config.toml
d_expert = 64
n_groups = 8
vocab_size = 8192
norm_place = "pre"
attn_scale = 0.177
tie_word_embeddings = false
init_std_up = 0.078
learning_rate = 0.00459
lr_head = 0.00747
warmup_steps = 200
schedule = "wsd"
decay_fraction = 1.0
max_seq_len = 1024
dataset = "wikipedia_en"
Below are experts of layer 2 (counted from 0) of a mixture-of-experts language model. Rows are named router (the router's row for the expert), gate (a neuron's input weights, with its number), up (a neuron's input weights, with its number) and show model dimensions 0-127. Each number is 500 + 50 x the weight over its row's rms, rounded and kept within 0 to 999. Numbers have three digits each.
Before each expert's rows: a language model's description of what the expert responds to; "gets" lists some tokens that make up at least twice as much of what it gets as of all text. This comes from a sample of Wikipedia text that the model never trained on. Tokens count by the router's weight.

# expert 13
Description: Counts and quantifiers. Number words and quantifiers before nouns, such as two, three, several, many, some, million, and 000 or 100 in figures.
gets: " two", " three", "000", " four", "100", " one"
router:446466516523394491493477398402500527488486450400446558481533636528488493511440430467500438486509518523567562528461587508484576504498562507515379511412565484435459533355500468396420459482382486455490578566544499477534491548555496531420474464553529520502465411562576506482472464502477463556457483503496547534498389471443540501521528492522495457581474506553503497475442551467521500540549
gate0:504500562447445495517404507478480439407485513452503419493558571509447534485537445449640509551456511517537550525429502475537523536474635520511466485444460493509453504526433520410446473504489473546486492524479478547518572449460394554488509481596534561512486460600447481535502481520434455522518556495522653436500463491551513386470516615414475446597528517477553521441483564529491462585498
up0:525521471427464478536511438523486444551494543451448532512528546493534422388506568477474467530418485431525479520495529488524520560600458403480424532440548479588489492570452515510478503545535525423463499514497491455440520487508465498497443549507531541440482456490531489524449463465431471436482398465519621474583528501516507400469462386510450377476488481457508496666441494485504443542650
gate1:393477470543492403524392490466559473536433520457553487523483599503511477456318564471510574480499444506476462408390529455467486420600544508548496529492432455497488434524356480515576416522509441510532462590554551492456441462507526535479501547499503521471510564531520565420517422536466423515483481477473513533466517438529522579488495476475559462509480499528513442526427411529443534486461
up1:490458594550582502585441474479539434546455500486545498550509622518505533389365488484481502413501442421505524418390502511497482456536487521536461452487501438428430498395399419533494423487510489573525500461472555437486428454466561462488462492528519554487433501443531471416479440524439426512514511450496507507525544450577566582518396530479511396532418523523484490476440515470515531475480
gate2:477504528569547545496517375461586502512469511501476511573500468477529487555572413483502448498485468560560503518613490409480534539500561560498542461397544537483601519430549522446519497472594507366511530483514462456475527517565646549467433474489539455523438486506489518508482551499468478499427505469560442461524555475481486484656488488481519511641401523438541522467451515500417455515464
up2:527391412520526532412428563508458503518510526489578531482406535510420518504522553459482534514497538407555460503450484545569474528460582429468524422526472503498476483511468453562412604524483616542528460511514593568491520456455412378455469558603433477467554560527511498464533490568470485563563501441457538488454556469481487583531482480566462489424442536396513542490413450483540548500524
gate3:526560439461503548431522441434417577524518515433497526567522502490460358452464513490561467491452567426504484514567441595510510507388587516399459522535499585506453483477538570444498479526493485451493517445402483484537544510608430492553512416507556450451403484509558523548530576463570480547500387547475476522551504495439504562531490460475505567494506434557555459564547502581492585552517
up3:533539520519450557515520488498462515484443482524466509400472542507443489479523456504448514514500476586492436466505424511495441554537460450418495436466540491554491486497464431507480411464552479511444413605537539479547419479441506410535479626508502402514494495568479446567558465424467518503456525548502579437438508520574509421494521470426564540529395424438419517447580618378472464560477
gate4:511602518551442558532518557553570576483471567449487500496460529473421515604480443412396483580523447470554480582493452452518513527527435500542440524488534445514552546470497424431581443486484425522488477494377530537505476536574629547480469550464465451546530519460506493535502520469481533465557553530552634554605425512507428425517497489438512476479520549553534524494572479471598436522491
up4:532520442531457576448396518563574465578467477486379602521526466481504547529507437494465521539578427540534473520414515456532540494566476478551464541443551484482503470460527538512564526493428426545527545610434517578539507524499523505487511454516488462539517606478420537529548464511453486495506486555608585583516465585452484524570431517435574502540576508543453502505574609450531500574599
gate5:464473553474419534518531520475519490388499468571446494433481503460519476534387622514515469570463504493510488476553448494402522516451444479435441428394487443540489477512509622496468414449436527476514459460510508497568478519470403480548630529441463587478497464482529578520487538447512479341502502492509522525508499551500474439470477488441508538510570542546553458572591489445485525533624
up5:503521445454491560544523476486427520495512542545444526438530512540450447476437555450442527498449556569586448451399511509452505447525507501540473462442463394500498580512474567482493413498454509535536510465523499463394423406541501463557523524442488557604480526428442533465446469488435448390440504451472476570480543461598574429454489514535442634509564467556576510499504428486428449536425
gate6:492572560502550519526496520482454461585501504556528445480485474426504427572470511468446499592473494561597597460518506418586481547519426437472380500513542564510453479477499534565507467558473527534465548534431517579546463483481470433538616454463558458445487442522578388437479547463517462548557501462527527518501482502395456432530504571536525590367495492478486488381484474541490486526579
up6:436575434542587506514532533424466529447520557553511552442542513491474551566486502422448491521437475540620533460519449494552505501476438500403550558466579567439479491521496475488594397389524491538434461502460522556567477469537540558530547556511516484497429437444508450500448451486518416572503451500602481414502493528480506459522435493541461548457527539568438467495403455395418497575583

# expert 37
Description: Plural and suffix endings. Word-final suffix pieces ending a word, such as -ts, -ters, -ks, -ches, -ed, -ings (variants, arts, asks), and minute marks in coordinates.
gets: "ts", "ters", "ks", "mer", "ch", "ons"
router:501563462493480557488464456541427534475466492445476510477576577531586535470534483492538486419444507479474555507455451485490528485488542516501472509404488370443428533479489459481376553579470469521513427443504513535615498406546591583445489485508408436464488462525540441439502587499527424553461517474482454455504482458530438501601588525487590514476435573417606490500491495467619528501482
gate0:521538570507586457474478491480498480493496395589507518516433433467570468485521529537511570528541524444511354587453458480545589466544547481504540466467506448565473553478486553522567605558478505490479425504465559561521469561496460552463448548495550461557468495503548489575484569425540412516525602511443429532595503503480466442537560400509594602545557418476491456484489487401454503551519
up0:540476486595444500477495518503457573602479589432507509491540513449555524560469502495505434544521563530482544509352464545412468501641484452520502543468604465433517534579433458470572522497571465525505455529476482533504428459505437450483503488469572567498555454568514573500446557524542526582532551472565585550504432445474479468424528553455526482403455491458447477467490489549567583510606
gate1:523572482490460590452509500447506349431520529533501542446552454523538543546497566496515542383366483434493495483495467481523504612522548441449536542463494420453460524538447419561457547420528465496502537527475592502533494436471595535481446449497427487567490484413528510538525630472486483546561506440569515442561589490584506560524491499469571523529493429520545490581525434462538546504502
up1:468570514487472546547423463439466589532418434498395545472441510515561498458546525427455499517537535486560430487547489480443618510493399443503451447465446512444442572533500417506544456553493572510455480470376409585596454556473465529438510457489505531448544548415484501435507486502557491510427488522564482519536564482442489454441576499569478498403410493402451526485526496561527535543474
gate2:489517585534473512500504531469506459530515549429531460420614472520449559492510535533611520491472535483470512560557467496540469535440542502514357502546373445449390453482487402428455516455531447447548516464481464458529561451621566449551502528499410509445474511560520416499524548518571516514507542434510505451436452436600500407523531466505503587491415557560571501546532474522508461493437
up2:548427544450540553477482540503462525414453355412515369463470491478455422495442474568478489499517460489496438445509517502446500547475414443469519498519520530501574580521532527471542551498559487447506450540600492562518519569534480482350468536440471440579537539619464547518502413637494493447512474458561383482522484557463445565515533485481491566470490460477486560543458483517540534475518
gate3:644537533480442591564523476551496508481600470463534569519431438486511459462610505427417449488453531527532503408550486458513638561532503502467479594457455526395578519536540488457466477492519455564454538465436456470482469497555516558443479520661507507483510562546432532529496346502547497470472486577454515534504495517488481471480474568456500508540466503590474448519554529501507555479515
up3:402424516478655568498446518516583488377444618513502543443489470485579562554472495430562491456537550491491463498465485524501471471499484584518514461506557588591436533467493459530442562503472546416445509505564523495492514493555525430496379483480527518523521519478481505355512551455523502433485569468612524492477501456516440537494484483467473560393464452436538575547499483459450510429534
gate4:485387542510486547488394508462461517580517530499465494477489493591553619417483487546472559533464493467400623501445499442448489572461510453554531448487456468502433508462452462504525481482525414408450502525482511442565451497526500371404507520540431508466443562434520556456519451517551416474451526354522500488442520485526508467505494581499464505505488533412506402543438553463443436541467
up4:469609522535391503526559511511526467528431541485487474489459533478499428577514436540527508471373420467532397492542480473525515484555505639492475527541548528506499604551557538575501449541456482605479495406527418426504534487448429556520526505463518419465548476485442479494543522520448506517470466537442471472530579466478476484420513436491468413497463495569409485451499535464509524328555
gate5:567553511398479518519503535564368527537482530575406484512535486516560495468581427431405436395565548533552534488548534529533489525502513475545547546504546532557486524477465471498529519536492458484526476496533496506467486490609537442518515450512534399513412505509454513438550458479476534428503440642437466411429481575448431532592520556557541443517555426415521462502483487597570529548512
up5:496522482531528400453455426516471516490477499484443452487461529451540416472560525535526490480544489564517426468509497566586638538528557529513492539550499596554513462537474434501443491641483475523545471481560442525463454480558544505586511448522534455541424470449552547562503456388490454455480525494514408459539542538492445582462573513467488561574621510597519562536456569413557443533453
gate6:481487476524503466426489527403554585450492480549461489511433551565468536450508524437523506385486517461501495478429484570489442465558491571522542525462449471472502541532529523474560478469457445526526547539485535587598625559466551429496430527498609502554383487496535567541543590443518492597540468487450550530516531510470445568552579561632532591542451490504556479538425506449502587527511
up6:486472572584476562449488508526537416504629468506575526605468458434483486515431437519489546451554475448508543455483468463527467534529458559530487553488544554526505489506527483481435448505473618478478439483437530598455484480444446509524507516574496528604463458444507482540408402493595464392601499528473584575436544561510534510463449515539528448471576497467536503557519528505574555447624

# expert 22
Description: Percent signs, degree adjectives. Percent signs after numbers in statistics and election tables, plus adjectives like high, short, early, full, strong, special.
gets: "%", " short", " km", " early", " pre", " pro"
router:496456457502472479535598472430450597452490485380413524496479554507454476581461504544506447520444504517544526601480531500520632522413452434459419570393511442499557554401527520489550466545440448469426537484564557562468479482491563497441447565473419536466430514528518461481472580445504462408488501479537447448526409529449507526544522500544524395535479468472519441518441441490502543528585
gate0:525575504457450551573499493496458458415415374540469528523500462515412439428521490417612515571531547485475607507418503485534545508485447509553512474521543541411381440469579535541474442525513465520498680510529500531498491480417491548465389548494518523524477530500497462469531431475549509399459480503508536507562483505609569499493475510443471550510556554465507472479409476469495442477445
up0:516506488550542504496489462469459546546649487473507560608568509444540481614545524523502546430445460616558477495533560559477509574578504478459539516415512425497566528464520468513549487489486511507543474460415466572547560440525523490499528421377463427404444495517468482495462539484450492568472503506451496519516469485360428531537479546465597529603550447516491501577555464559488580519515
gate1:513461473565468519501581483514514520480473437498475503541640644554505493601495476544537497456397522384435492529557525499483503460445483473506496543482482464351489530528485499475546558487457379474403568471517600477443455502500459495516509533372514502501484528512578488453480435491454480455494555547509589505494530551559550455495521491480500585528504536565477511359513538577450547561464
up1:495491424441461660472581425496557519552493450584468497447420517436550482474527533522618511537548550524511455504573496557472535476425508528470508439440544538510454474536546515459447574512542507490409536414492536572460468503437422462416554475473479536434516491578473502555420537471477540484510511551427481546630460409501491582574460534514532524569556548459531492453449446454493430562542
gate2:517480398488351495494470568546546471512475488467524491388432503437541451500474475558508454534493531551476417524551482540504497533521538525482504559503542611499460552470452522576403516560521458546455461469480432464468417451509512502550445538458467503490475546489497503611495545594496490378434633427487541499437435420572554554502468510432474509506485476517446497518381462399492575479526
up2:454509535552491531518489408595521429488444472612530447413496474532496493473543521549414478517474460581523455526467459478467504473527463533425477403482486422534418388396519527449449476441437571499493528497485464593457590460448361483525468457519455448501512538495472450462579362534513443528563505497470537514501557464578432434463509448492459468505492436516492564408537510573530522494564
gate3:516551555548440535512569496521459566529521486425494487454490513527497467475461533482415559549444474479451483559485465467611500470459426501496555552502491490562493527516497461456515459439359461456444463429525494560441509569456597494392579522569536393475466443452547330465451545481538518397537475525491490448504435450594594478485512481474550600492485494561492457570516468493496426518454
up3:419459484583535472466474480581548428535473477481515401458536408579458498511489505441430556539571565541506446479479375441546551548515530468443502494478475510451474502524507489439530463449448487534476438526514405540449496553499497399500556530539448576561476517420472519430418494494495551413524508508432466492433555481468445437530551401555472524448500444444489434557405621449453439571555
gate4:518536534468382504563506580434484587472505482567549442495506590590508549502542523511449468502492510523460506558516435464513571523380566527440528553460441480485576538504495511540486555470504502456413500536411557545575503434532447445488512568567560466465606462470545436558537531476574477538497467470449429522429584394527524439423529537516530348415461471512506516527450522530554474545498
up4:587534464481490514548477561483406566431442542524544523480472540555488497463503549505525453452492539435536463598517524588410521522388575537470551544526564499464577492539477524488480541465497518433475396524490484549590538433517517469414469450471599437525579507545527462457487494474539504553487470455560503543478504452462475542529476473586532328477376503471507579462404538466535408537524
gate5:491592547543472532443528520528549410437442463458511455527456502474457547517422502498472526465481463440492578499545473493469579503541490583488408504531433512514526548491431523490519479532540403544363422494535549448509496488579517477471522534381409444511532470544448485512480649550477443524475496422631518484571403499499445412499456536484563498610466453558492498572491526481444541452516
up5:456521445471447554517565528491396504488431435568440586596493582471517495397466563561509482442486515496513516506541541550461473533450428459421429451440518482453392557642527517494553558450531467447442449496556489440537464537435435381459480489495532540488551511459452469556560470475477497540592501610459533487490435502535558440528483509527456479550472491535521481585542529530379528444495
gate6:563568567481451515472583498551475466524551485445388530463433507618549477401523500621477487492493555513567489470541480405548380458479545527493466514610593502499457449446484562500467493525437552490445512484470452374556420540609444511492537535535485449450521387471426537416480608528487559497479519513510541456511481501544494530427551509530437449516466532481519438458493473558470487512492
up6:494493489479538575500553540440511618565447615557416548443546510468491406464500582562515421503507537472589411496490479582498502455577462442458439492492565505491478462455489461456491451501507504501384421489510447509559531590523542470555463492459478508430496378524515500523494562563528482475587475499485596513416498448406431470472537418504558415479545516486437518411448488544465577472512